Weights of a small mixture-of-experts language model, trained from scratch on English Wikipedia: 11.4M parameters, 32 GeGLU neurons an expert.
Below are experts of layer 6 (counted from 0) of a mixture-of-experts language model. Rows are named router (the router's row for the expert), gate (a neuron's input weights, with its number), up (a neuron's input weights, with its number) and show model dimensions 0-95. Each number is 128 + 32 x the weight over its row's rms, rounded and kept within 0 to 255. Numbers have three digits each.
Before each expert's rows: a language model's description of what the expert responds to; "comes after" lists some tokens at least twice as common just before its tokens as in all text. This comes from a sample of Wikipedia text that the model never trained on. Tokens count by the router's weight.

# expert 14
It responds to: Spaces and digits inside tables and lists such as 0.00 and 2005, lone capitals starting list entries, and raw UTF-8 byte pieces.
comes after: " |", ".", ",", ";", "1", "|"
router:104090151151103121065113190187131149118148118116093154191117117097172081110109119122127130141155174136120124136145116165067143116137073125162157082095095154092062121084204135104132148099143137111075183154111084151157161088076092104137172137095136124155166063137112149128155118135070172104
gate0:153139149135138117203211106105117140081146090131136080106110149189120135120114117145091167158097080182115129166110129134096123177097095165096149107149140078082158107210105173124132163137134082037122122121125093116104101154082162098142134174107113160120145134157137075115105102182139138176
up0:137144125092102146017093152155170137126157136108133102152148124109144083116120175057146119096128128094136099082195143136177117103117158057128161161136157157167112122067165063171123097139133140214107120109152154133159150116146113191139123106135148089135124098085147179125159119106152107087
gate1:097139084101101121133151099058130157133200157140100098111179107136120178124127131170097106118081183148129172138093093157141167114116120097169090143132091104115101142150083136097075103129046105124149053119127133134075090148124180091097121101130121090082125172192114069165108143079118142110
up1:119117122116088098127142094075144162114194112216108122104120128146137116103139122157143092127111143096106157162088133159176179142092098122157141132177074109119095146138093121045131072120062093114112108145140106196114104103164184077176082088115134130068092143179136089133135132083128155137
gate2:099178125111170147092188117064123141143163057159121175159142124171086134170136083145168187133134141167184086131198111113156090138130146135109112178152156109106120139186116141140175133142110099130136134150125100177157093135162091180145089148086109142100118125166131106128140093080184049150
up2:137134142142101112157106105151105147124091184133117100079123126119139130115155188122126129139129112040093158100109122120137183065137141055077206149109083122123118128102139073115089133143123152149150086104127081118091063105108170051176144124183144143168117160158104126165159139109062164123
gate3:130117132130104131120140135089164183107120090140231139107122059083149162141111157172123118103128082111103128161144145183126205168112122112169165148121102038165108098161124123157100100125098100093108094122151144122061121108092167085118140163138098118146148110140128146146126182065127201127
up3:135124144129129099113130082157109148139085123106124081116139143132088037197123172103069194110098137125154090138137165172151094129135171213164146098099151187134134129148144070143144111193123103171057128158101163094140172183110163110175116137116118156121170139131163100106099136147119140155
gate4:108183074154126137129137085130127198150069141103128171101095150100062125106143116150059119137099113174185130093106091092110145130095176123133127188149138126118125151204070144118122084116130120112221075126127129158088091155154121148108118079137157151087121114118160118116063158126142090098
up4:104155144158093117130120112143123118146116122116152097115119203087168139109157120149162087143098094125189158129094064133134133075084133162110168071144140083057130112136159110142085124115113129180177144154139142179210051140115051135147118152099118179124106120177130110124096150122150148194
gate5:142142123157188122124130128081144122108097135130146109158140106184130139105167168122061188112081085144173149099115127049127125174152046111166126110151155106114159082113087146114096124120095054129103137104114166044082120178093119132140129132144093114149093089135127097121112137152107207169
up5:118107132204159096102140143105131110117124117107131133115117133164155147156169170122090139135030103103172140101079148092090103200190076111153154126131132095120113090090098118136102116104055100114125125116152172054144144150079073100177108114123061095136115070142085109140127152134114167125
gate6:100112173145109115161146100114110119120104160174118060130153117103134127155121211105081111200109117143094104134153087135141103127071133141171087134146154041124116110120125129130117127111152088034145124100160121132097123171128174104166151121109191056140170166109147133101114137106172195164
up6:162138136115085092093089126100145159176160118092093159123133100132169084088114090111181157118086124154179155098102134073143074097131100130117115136098095153170189137112099147080136091084128099198115126184123142128083153104112103111051129092162081114163133161133085107172099156126084069098
gate7:078139132134127131210150095094126118129134135198090115149135109083085134139123145167134094152097115155129077146134112098132135116130113097113093096106132066096139229154073099124130112103092104072138116140175184065135089104152079121137099095164131160142149132103119110162069150147210094154
up7:139169138112108170160134082073142145056102093184067128106179133153100149113111089127170167104078130145137113114090128099136079146098129154120122198104104108178180106107153138146106063137114147108144082115152088116107093142081116065155153130154155097122123194153170143135108095163122070183
gate8:087171148176195148107118134126089095109134125066138132101080122150138092122140082192107129157098116102089116129138123104102136123134147118135095149160122116115156158102118137066174052119080070088121120136141152076062129093181149124158113155083081204104090128128077104116124163127066153168
up8:124118148110199148089129138126097104097156140078093165164111170127125125149116072167125103203153138103140120141155117112114192147103150128143097139186094108083134141097101171115133050130101109116145153102173100193088137086140109184193139128061125188113089128129049138141098162126126138113
gate9:100154149120175120184080106138110165128136156133119151180148133074115179051118072165086142127130119120081141127038114099124139168123195089107138114139124090131153148115083138112141095094122085150084073157140196159156159153141138126158068143160131117167103061185128090129127140152124159151
up9:104166169109136102188057103117125152127151132126119167181146101076144147057094124175032157120142099126070116107050094133133116175146137085110160099163124126122144152111094131152147104112151098157109094164148179156182157145147108140170092164181140128152133071158131102149165146110133178120
gate10:123176126146136154199174084154132138156183099082153131096138111142094136131160087138097138158118147143161137136139098044163122153049175134115106146119139114150171109188081157135189082138101107129165061072149121128132112164121133142134055090103147149116108136134125088197134137191133098136
up10:144088138145138126156094116136172127100096153200128084145131161197148135086128126164109172081134086126172118140116080128130132097121208157111143153072111118119134101095078060137075121160144085102103173080093092135080173142098115109109185163128174137058104115142165120079107101134161123150
gate11:120081139163109154159115132111141171133106102147123072132074148152147172095119118184112125083103146128093154172132123159126050136106112087192099131096103093168082095130147157116139112146146108085145109130172200139065106189074165095124160149179048130098111099147176128110128138080162145140
up11:159112150173102065124152080146118148142069089154105086109137157122162152134156115206154125130093128127090073155140111177129074171130133104192150084108091090143128069144182160103100130137125153087170131138193158138095136148094177104125105161155098122094149140087147162116169145083198101152
gate12:103134053126202139112159102104098145176137136140201119082157070166075120124135139134147129112106117117210129106119155079142113212119147087159140126112160077134168160147079102153124082166092101121173107158192144110166095185121136142137118106128131103140099115165143112152072105094148097127
up12:135175227147108125149120130141144130106148143168118172099121114122095139145076147193102092137139117086104140136136091135111125123101137076146122073147127122130142132130147167116177116170170189089193151114110154182093148107160127064073132162146077138088107156076095164085112151166073191126
gate13:135180116156138167154148035102122126117134155108143090089102145165062146105145102141092110091071098149124138117129156102175150179112164125094082202124168089136179164170060119137134087153139066159144085083162123105080120184143171115131131141148119153117084149126145101153152137108185120131
up13:129101119111169121120136098134070129159141109110081109108104128108066096151096093117144110101131102161097121107131146175176165141164196124110066176171108152083120157154131106117128153121133095065096095097116078175126184111148183141115112149100181131193072136168113120081102132061174181116
gate14:120118139146181108108144116095067163147149173119096080102166099154097112142088109207116120137104107142106110175129086154096113130137094130092152198220104164102154130132162050117155160153147108076145108149131123160072125111084146107129083137149121049134113089101123111159095066141118113109
up14:085106098165171105069165073166127166175148129143127102157169132121145101170146130179166103161112088160072132190110118109159134132096109116165155153124122105102110122112187083168177175163139123039184142095116140119173141100129149101083085155111073128133118089105128139070162113174127100128
gate15:100103129139124130134125089084167163207127175150142065102153093124081072099150138175158127128102090121151146129157132080147137152106080116113088155196151138139166121182129138130156148123068124136165122081121190100161141177184112115151108124210101170105171155119137120156154135142145150205
up15:176140150127144137150139093156071083055108099110128159103192135198150210158145104106100150111156153119138157110124108141127137070125117124139160138075125111141085151098112132158122101120167063078135106120107052138122075084088167156075147121084148069132085148162114133105074117140130088142
gate16:133119116151145098144138121108107127117135154098142157106068092137101138166101162189188141142064187163115159070164098131138110128090124105130073154195158173129192108147100108062071151177119097161151171071165152128140117175122144175096152117153132162139087073154144118122078125110082109124
up16:147134138137102188123087078151129153162087140148107097135189192112170138078157075071125111129169063102155096154076173116109175115139124141123139080074096089129072148127157151188189114121116159101087093150117122123123155082154169071155106139121148105143178175102101115128143141152171139154
gate17:164190086137128120141177080162135125106202178131135134150126169115123110152091093111094158149173079115140103152083110097099214113118065110123100161124113148122112128113137129177084119110116114076144153107184096138120107155137150031092102063085123181118105145111102137105140169108149130174
up17:117153105108122132142151137190141155121139173132123149141159147105135117131074065110162163180190091115129111210085106114135121126071089129123142140150109163143079154085100153130088100129125113107139175115198063069147115145131160056061079119086119149150128157122157137127161148156147123203
gate18:132171122145112157106127045101122132181142134098160070087135139171104149138101125128106105108134108130108165119103082101119131112086115097121073135140131131173183160184146148090174092135154101130130082059102140154087068160116113148083126142139153088187020155142147081085103120142166131129
up18:088143127134111123176138188100141143084080086101166092132125131131111136062136060111120120092101135135084184181179153128140098093157108127127126166136234149123120101106118122145078173152085105079165117167125088158147118147098133118153160133127095096134145167184067159179115137094088090123
gate19:194146121164079133150174130113148178088098134111101180160136114114117109138118123187161075147149128184192079141133156131084103099086150097075063126141129124153173139140110142122123138134161095112095096091150126166100154198141056113124086121109108138093148193123136125113053124107082130177
up19:156138116107161084192131080211182188131078029144111165181116127107139104081125146127155133129147134109202155155096156112081130087129127142137180124075119178125128095159130160141139159135155084085089101132145097161132158154097097093122125103096159131090124142105159128094165110098100171135
gate20:099169129123079105095108102089173121130135057075115092147126126144113155109180139149155154112087110127138128067118166097111125168139165104113096178085118109093184090148103169152185097195125192150192076099145181115155131139098170160174080127130144143131125144087140134061135151116157151160
up20:126116135118134170139110134105126154109085103162137177155182095087089134148107093086051175141128110158136117195144158117145121072072067113124168108151099132146126145175152124147128179077154113120172150150102117060102173150129089069154130120158129101157140137136109188165128083114103131035
gate21:090087115154152149193160091097142136145145125141164135149105087104041179122143131107077153081182123147175144149053142097101129191104114118111180115097192078110106119162133124075146108128167098121153121147106176127156181120158126154148102140141137182087075127112078123140137105066111160121
up21:176097124178143150124082156160086137212113097147092081199127123173174114128162165147106093169134095131115111120142090164120120080133144127165152161154119127137099178089156159062049141150087096163100144124154131108142121152115123141151151110121104065149135173142145097078147184139105202125
gate22:102150144160107151155160099138093137109077181119145129095103168118177187154152130206086110150060140167114105116083107136142106156129182138172127199117134086155153102125144088142133143118148146096153029107180149151074125150139134133135146135157152141116107206104179109130085119125080150159
up22:148132113082144155095163082022128211171151094106142181177165169147167147075126101080158137114127090095129119142098153112152163144098114136076134124179175083142132113158104138171122126145149064101096108174131172108157151124114131121141125129069163103161173132123151156141170124109159083151
gate23:139154062166133103159160084106016158103102113146149110106124083104111139155165132106142080108143162132106138120136155094047106112100090152147127133113196109112120118160161201102166132126143161134166115089124079133170107157147124107084137147127142156157088115171174090117122186158135178183
up23:161199104188154163122160143075039155184117116127121116124126081088093164144094134091106125086157172122095164090133079127109112128131081076116185137128169107138110100121127160091173151137125177162150110100117106118183112147129133125079102126132100142181099129144152148080168194194121150144
gate24:124128206160115112144185085123121157148211144168098149103101121155123180119119123126091130146132181138166120090113066145107137159143154144152140111142059125118109148140106090091174120119122126090104145126181106154135116161108177099076104132088082131101111041061099094155067150120146162177
up24:139079052077114160148127162117094083141040149131137124118183158097077105124139105095128159107133133091123109148122194115152158124127105157159145120128178155163109148110148220177099100154150141142122141155109134070129056109158124148156146116124142141141109160216099115106193115102092109133
gate25:111119121170163165127181144114128148142136125118074105169162139123119101124183120136109142172130141222119117107137087160082122153118117144133109132099095152138106167149110129101133098094117047131165086143120108162178131127102185123176126052178144069149123110151096099206096113173057128177
up25:151200102095065149160069145188108097097109104109173169075106108169132164121095088112137113120125124061144154155169150114196132118157147132115173109134135126119114120107125187123116143128144172123075118099117149143069125163131076118078137183090121180138133140092169109071142110094181122068
gate26:140087094167130129170156122198083120119102179156206112191125084094093172096151109161104167104073055129123140131115094131091105158133100083081065104135153086131144137147105143155152126125105156060121103106148121111129084148156122103106179116169080146092159113160161127104056151132115126133
up26:107182143053149137124109152065194110139168106085078187053091126165158122138124111082128091144186152109165120072139130109152114083133157178110192074160110161141071099135126095081112094099159151174170096142099169128125157121115106136156131127136099118142099110110144149154185146116131159135
gate27:160124125089085082170106123135068126130123170100080121156084123171153151066113114190148154098105123090103167122179117107172090160137100076113083228148104128141122145093122129141090131137194169106070155126089108132142112167159138126115125190142101136100047119130126093116132103102134079124
up27:119142128113148132080217080134123124163162153106096055151119141137118141140179171152065141149172170144093098124185134094172140122107098135111122099153135131126158129142090087122125117092182125127101089096127137214120064096108142165088129100136078168186093081054136140120089137118092118124
gate28:149135088095115106158107074128095110152158057116173160116126050122103103095181101139145099100092178136155171077112173141087124209137124101148140110152133115120105124132113134097134114166155188132107131141096089074102145167162133051108155053114137192079115118133138115131073130083129119129
up28:089119172160107156129129166073187154077067194077061111149119158140131149172101132132095165151144107146112102225148082100126110055122173167136124168108121155145159103144097112133098201100127102135125105061147166166126112108129127151133152187163110096131156121143132103111166138144125147136
gate29:124074148152128192105061103116064137129177133075099100100143075111099209108140118134155175188112147154174149203136169126151105187159100174153137116128131134124122144117148138180134117131100117165155084094145157114099143109123109150157135163052080156142068116139115105135092170139104110097
up29:126154148093153094151152144113194153127074138140147124147124189145110084155127113134084097084148116076117102052149073156131144092077186158151131147123162101138121142121107097070192150126184145108150147139121125159135099148115142116136114117194172097095220099110107158137108071149103191144
gate30:099189161158121137130175191096119170164125175134089122126122132160075091083063171137072138179085127111137180150177141137091098160124059149123127138112102135115126153156068111121172082114147073104129151164132153159133103104132118133120115124152072130130131122137097124155131071174057103201
up30:103116084104142110169145118120117130115105109141163179116160116166119109024050145095110136160150166140187142075179089100132124117135059082134128107106197144119103121168123115100162107113128118134085109174124113145200169131157139135086110117209106168142098159146120150130125150126065128166
gate31:130149136169134090152090084150118154082144098068115177152115108127109143131095063159134142144112116086152198150070140103134158157148127138138165107095157123075128087149103168116104074199175091070168145079181138101144115110142146132077084127109106063115096187076143139148130103110139079122
up31:151137149150114053141118085157038135130166154105178144090147098078173135119092081145100166136185114120081140151113143158099141143154124105125142119116109103075102095100088202100102126167108121091148151099141107135192098110158150134126126141088108077133073074166147073189160150158143163141

# expert 53
It responds to: Standalone space tokens, usually coming right before a number or year, as in at the 1992 Summer, in 2006, in July 1311.
comes after: " |", " in", "|", ":", ",", " the"
router:140152154116118165127173058133081148109160174083157048140190089159151099094137125131169132149108213140097121095173059155133201104141128150115174171155132148142140139111078134105190137103078060144129127100109108159131071147170143152137128096125116157180134141106146132157134148104135122106
gate0:086161168105127119119101140185103166168119139095120156190121165151176143119157088069201172092109148131157130177140177174099134159103105105113104157156180131157096206126147123120112147164070161135172144144149145101090145067093098151175188132139126107091175131104130133117187114115134106097
up0:046139174141175119106126096146060139118125113082088141105131090115170138167093122105151201086147137135119134130103131182066115122207097112205107162121169141152125160075152114098154127121154173187145132098146094101097185115161128131116182169112079089113158153123132139100128143144126081126
gate1:100128127132143074090132065091124091091134113124127090135142056163120082151088081111182114121159135110134103049149097106144086088082123042116114096163107096089119115096113161133134151136127105153089120069127224171120178111125142121131102101119092081161150121152141110100166124092162146098
up1:127172107120117135116047187124120124179114120121148105097123058111128157124154085118111114152121135102097134177113130102156150139146131141086139054131058138176116065084091158149164105126127085129149105164136149158131122159156108146120075201180091126163071071181166120103084138157081125154
gate2:103125127154079124163192206103124130060181095071082104130165187152131160102154095147059121134164175126097102188160160107144124130117102118174123123193102090133114146078088115146103112138141081144081110152096097150106124135118043101085106108133103130135172112121162133149111134152161103125
up2:113128098125040130093154123115147133124190126100117167132083155123146163214051145176084089148135136125097152094127131132123124133185069073174109109095133071135110196101121119093124074157190082125127102086102086127118124165137205132125111112124117117115147119126150118163179162139130115143
gate3:124117099162146122134163119131111094071100098120127150129076186152112138105161121110115067108169131150183169118143128155090093113178140193118097144154091147121154111116163104124094100042100165079167095120086096202109169107109193083161140139142095068079169127107150144127108154143160162104
up3:140183172048141148120119140145190196182151157149148194110162093139114123147127160094154199128135108074111118100142185108177159084159115118139097110107121092135123174138125102118139134151093085165150160127155146131120060115155125119159163090123060141085143143128105057177119134089150151147
gate4:090180151125170156183089154174115073124106096195087109147102127186125150102086161125115203177103139143149077124128169131100143086096101111129149120092153153126070135180082128115115156137126142098088117164141152110139076113133090133121156138204156148140086176127104107162079176110113106071
up4:150094102143109114104160117091141147138132150117163182128149079043138130144171038146151101118135081150132147125107118168151094187159176163132115150164134094145195124084127189137141093167096070137152119111158073143143156115139193102078113131114124155131119084093134161075117058124119139166
gate5:109184162145114113103102157113069127138118161085116190152173140115137163086113181106113163127137132117135139124182138140135083127057085104163117156116179123115135201113132067100134159109127224135135096137107140148084126153117112144147106148162151188110210181057175120142140132109138115121
up5:068121124122118165160136099151203120141127104136143140123098187183173127153089124176193142098170155127100119193104135169077124134157183149120101138161123163129145130116145184095141158145152102120060149146114162122130141113129175081175182135129144080114102120141206158160142142105135208166
gate6:139174118087164101158155129164167094101126138186118156126141138107154193126139117117121177078077142083128112101084139161080141179109151121125136185128136097149189161098139154100127043143097056143164146165143097138103172123129144113135096060091148107148137094126089101156081103102088181081
up6:114181117157123135181113192139119132120095104141102131176122143123147096104103133119155053177085142173087140094151099123125093144130152114025090179134129149152119170173177130106074165118119174109184082148095135112117153113101167099109127132145108175195130144116137075067157144101150171113
gate7:150103130138098067157080137109179142125141122137173123083140101144119163159113116089130171129150165075143154048135138111161154114159067122104115153098047128113051168141082100133151137144108116124188113157179112102116109099122103141096074094097078148159144123155116081171102206108114124167
up7:082112173140108086129154143193141119137158099161095116154155170077104097089144108136160123150144147160176191150107147146111060114103139153092180105125181157141133102144163105140110153139208074143090071185097157117149142074130168081156094122109185109141098091162156101120160091096145145102
gate8:159168108120129104142166124114172126130126131165144085089116165109134194188075149109181122137098133116102119195104170184095044133157138130142138150090089172134157059114167149133138118154129100165141116084135124094162194103165097099114138158142096141194110102168108126121155095182155190117
up8:075157115156141126126104107101089135166192154122108179147106105111132119181101118027113131118152125166119116107123189177159073146088171167166148102129160113177143131149138131099141118130101148123167120111163083082051128126136104127025196145117113137154103099100150112133171167135106116133
gate9:093137130161105143133100164150087052218142127190137084128166097107163081167184143185183134126121163085148105140104137184191163084102156138164088149120120179143147167115125135132137143110093144116167137167164150152118102106129097143129181112150119088130124060089103076151109167144101137127
up9:135095162132116125176151135128143157165110109115160158137073139111105162031083152127136094099211149132099126121166159106122111061195145121124087129094090130120165155101138071129155217110095203136091128130150182168137113123108114106136160178110128144145179144093107113178126126110110146159
gate10:070097125157126157184205170115133136115083120149191174075142157097179129131125120117160150110107154117122134146160152123145136127113140130214171109058100116149115163131105149136089154118111090183069132088143161091119119098113068140153123162095155126121154090095177185077108174105114166158
up10:136041179210119149174117129130114069111105110155124222104115133131117103172125108091103114152106144078130130124160118173138119116146140107117159115101121148086048123128160110146124139146097117103101156111114169045082115137159123150107138138172187112156135128070165135055108116111098157157
gate11:173166173132097164113137092146079141106129125107160121109129184125141119046092131167133162177146114113141062220118127114131088163167121089128116122163140118119074074114077133121200136163121120155142106149134108129184144123148095116137064123168143145134059190153160118148136102174138138078
up11:164125133175125155162136115154121108079165124145122145169177120103083102059107129191138100093155110137109106178168053073094116123058115113094124120169151098099138058118093126121134173122139156085143117088129134117117112157089084111128073086180173143168093179093102135179149133103142122076
gate12:103142156093132091114054185126142148164138145126128146162149149164097144146112143129100098129141142106130139144094155158174120135158134155067177063158131118173197157126155139093089028164129196122146150147127108184136117130096118200158141143114120153145073126059141184120147145103171103153
up12:083155180149142069056032134109145116098156128076084168176161124162118100149135142098184163141139110158132106125161146165207142118096130082092137134139182145105131171138164073137100150191100158138128152180124116134120192135132125111180156130142162113123159106123135091129170162151160138105
gate13:116065083151121171139075132102083135217095134077145136121081133137111083166155113129183130133177184178131083105102144155163140161116126123102114054179094161133136118150139136135111145087080125176102124142133180180136122111136095087105145144096142177168129149140125155097122142130167130219
up13:113180162105093129092144135168136144052143151161170138104184169140116144087105128094068127087091107069161177119127127107122086121167135153148103206087175067146074125095096112139156110182116137116190114141079103119112110124114163148157134113137101131044138149105115136160091114115111103073
gate14:092085138184142117154173194137158083112118157133141068130181131103102145147171143143145148166163123135175136096142138117189137097165102125106101169142071115161145158156062149105165083064137062159120128159141160150114074137125106071149115112107121085157212138084109129117103128138132187119
up14:153097140159141082197125142140123129143128079110119119096110105089106097186182106130104126144176138141127140124147156161171110120153130132103138148161075129135173161076072166115106136114113104117183132154182059111119114127112134098071082125124059120116153132009152133199105087134127123160
gate15:154132098172106158123148152103100121133153081110134142131098101143170147163082150086109137139180127160168131135107097106082114075142140186170057110114140161118173137132104170072165137172075113136091080092112113178134109049121152088160172160091130115106150131070124114120053134173107105073
up15:087183079187151111141155090175122141164208122116124043133082108133172132141120102085107107099155126181106131127133054135102102158150156101142131111099122096101136155071143103136160106175135123145103132159115113113114114162115161102151187118030147108110085090130141179103116136062114143131
gate16:125156178154132051177049159082119107215117094131154103117123094160129149117092149153106089079157168113077174131118115154107116107084145189099157102115163143160132087129142169173177134142184162130115142172168160095148107142125156143099159171131147097183117144162177157143131149090120132147
up16:131154175148104083255101124118147104154148117131111132129064137126144133148118205097115107119194150112114154108121117166136099074127120148135150096148186158111132116158173177137128070153147143109124115113111153100126091095167126184099163132109171093153106146126161098183158122126085173147
gate17:109128154153130124068100062154071130168155144105120159113122098165175131119120158140145110193104149124133109203176115148170140095088106105099106112148109123144102134138114133136081193140073133165153143140099116039115091082085143130081122165204109162134105126126140152065135051132137113104
up17:150105168138116107124102116129121135107145149128111156098029140143166134076125150158196147090102141092098126232130165185124153110130140103129096166126160129144117117125133146182142175125117136156076135127121071135172139136080115194159131125117107122088129188153165174140108079061147193115
gate18:131127159123117119181090109102110095134137138099078115142143108136133150136137106155110206122093160100133158149132086170164182120158097137070095137141155160126162152181097076116131135177045097166094163151081161199158122108081097160079166144116185074113153160113140090098111108121081081129
up18:141174116137174113139162081140201165096151130189091121063110098147199167115074136124160114192079150098107108154172124091108157147147036160114082122132090130123097109141176163096128121167121188126080121110146145143171141148144075108149123111155111173160138124133092134153119152137104178113
gate19:123070116107129093104160160147117056174113143132134132062124125075159068136170128151159139115070123081154143137167142147164136110166120188134097116127066100149150081119127187156121115087096120174164103142120049113139050172089110143154095111082167124081130176147113092135102159135130130106
up19:121138165152137141099165183093113097212114101128089143105151115150125137143122143119175061111090093173101093161131104189160132137105090195113134120093201174133142132160173121118152109114149164130096149089089090139183147209086144100121158099205147134157127124076115124102159107136141148101
gate20:067150097120129125127133189168141159089129182115124078079165145117195124159162142105142175140182128171084120094098149061098127140089142129144174125114144114192124158129140129064038151135145146134085142147078164103163089124158114142113134106109123089144125090129154149098162107096160183186
up20:192110145185100133151045075128111083164083153159179125151113097124118099141129159165130161163122107166130137135117116142128119069126172177141110130118204165188142128173151179115118115087153093101145110124189058070144060167145132137078122162122122121141131128111109142149125114155108069158
gate21:145077123083139161148138121136141104121096183095091150148156121090191146161122111125158156135126091119132141198120098117077130156116127158184067185190151093124078118168124133131120132131118184139068149119135047121153135094174069128133163135138173135070115099130154131100077128207147115166
up21:074147112177115168153082152202100180143141117133176091151101152112091161074148125136114141148113127133117099082105112142134095134138181052061204145090143098114135137079104121085133162087085101128182113144118187140090139102097154130151098127137067137160126123135090127083110113055104117131
gate22:103200125112177078170156103122088147109082129151095145133090107148137140159110143153110147144051162144109127172154124138106126126189169127165103170115202153129144182139117098079085118166101147128133174117179103108132107139176178110061174182108118138128112156155121098205093109133094161148
up22:144081112161062147155114155150119160103111127146139143117173106112201147148167145126204128132129057146107124108093135094134157162056090190083130107133131116133136180122105106115086127121136150136159109094106112163174072091065072092181124081147184134168117110159108100100149145154153086161
gate23:162176185106095128150121160134108153067114135155156230097165115184148141125102101111141077093089126184134101166081138097099161103177099124147139161098124106125091164092158135189157160166156145153188118101134104137153135122111090082170191121174107140162119139160119139081125123134070119150
up23:090123095149194121116150122056155086151107132083169073124129120079145124177142132108100190164117112058153129090150121147162092122066142131124152119149145118139148114156095120103120078147090090094095099149160111109131091119184143186065094101085120134090163051141120123163122165154166182126
gate24:146126118135102115116138144115170142109110179133116131092205200109077114132139130209163129157108128122076086147056109123127140132150150106131156141136108120091129064194213142137135144091109137123108123110118190159158123076143124129179159148135183133142149159146084154190094084144068139158
up24:138130153102166103105129183107137130172085148143143148182057075135193124150122138138112096125150084055119103148146118143142089077083174131121064148102122141125082171103119094143137120161142102092121164141111095116160139176118131096163042152162140144118112136159187097059159094139196141119
gate25:168127142094131145120075121131151091184085147060096121122092099115133096139085089202155175117113145118125108169101087112111177110106139157159141121172118157135132170165108150149083112140176165082098207098153124159124155110118125193159104123098098056080124135068114174141134087105075130128
up25:149122132129085224081033092169163087125129141087125115120123068117114113140135110136126136122096196127126088155083134097171168085089131108120143121172129137134140144173092051143114113169059170131122167128161148186106117086116150140106100133089079137089141137074106123110140124128089099102
gate26:134167087094113087112119155086092078061068192142093174103143149104091139159164130188146125091069135161086118148152099096116101061122154138097134162123132143103173138136179156157125125109113118147158101159169081133166105162193150069100105161142111145134150157202144136158162155146101109107
up26:162179143147177135125138132129164081098131137180084136137161175174079139137166128113158171113089141134086164143155086114140048120070165139141151159137232139106132109123176120135058089202084098120112115153133150106142131084162109086122096080110143127151160129114110151128135120114106155064
gate27:148084077088145116090129109144105145148058106085062147136159095133124090118113145093115089111175122134117197101162099086132097119145183118085104131143126152102161106132170130089153087110146183074116159117174106107135173115100171080106121091075057121088167158082136157135172092158139085151
up27:092161155151103149201135162096079138094118139102097152134136096152157108135113183105113153142123075115163155126151084108146116107148117134110177115053168125167125132179171090052123085141174202090110152156082066089139100158174161167155162122152147132080132160084146143136094116119078127123
gate28:142070134128119119102135111108164118176124118143163157105062078087164183159089092196197172108082206171107119123144126123140095132113116076110133136150111113115185192130115147165113174134078122150096154109123139110094099105130121177107111131111152172163186092122178140123075121117086152169
up28:090166110157128099130098140142126080097127145110109167061221184061109102108200154145091106153143079129145083132136094117087114141180178153139098112093168074113138123083134171107135102083145113147167102117167120139162104164145146029115106125145119131155143129125107098143135147104147114186
gate29:160128112069103161138036139124133158093097154082135115156191148153127166080084140109138078151145100140097144154107124099175178097088067135132152154118162145190103162165075098136175089102161151162127137112079171159118195107127090140155097115099085130179116172155109128102142133139161125096
up29:083137140137111124110185117137151077132064129137103188107148161148133158169156114137088178106107136117124188112177099093144082142149169135155151179182129090100138158080158094130096120114113147115138106108132095065151085117097154089133100113152145135123163094017130106186093169116086107173
gate30:079111110056132156133118146112189098137135072152160124151130137115109189073136101173146135110147150120145144058172108153064101125111126077171106143137135102110117141096100145162148149152147095126064116146127170145149190132101101161197152156176152136153191077093183121174121162181141115123
up30:100108097093149114135122092140077148147202073145126039111142145114145149071127118138116140140117187153171108109129102167059109161132143087127103109156180094137088090146077206118101122142161134098127162139089160122120149155132108194106121172136088149104123096152102196173137168104163098158
gate31:118097127137103074191076088115114131089119109082138096112173151136143140072154092190176163160116152114095179163118163137113125182151146183150127107134119108124155165117073160060149152103174155186162147200173113164148159129131139080171159139103190150105136136139135113154106083085144123136
up31:161138131152097126125161136138189103113077155167150156119079098109078104125075171182131060132160113133209151117082065129104156122125087130089165121091125177123164157189122142166099130129126135131102134089077147138206160151124159156137142076163153135127143145136076149140159145157086193116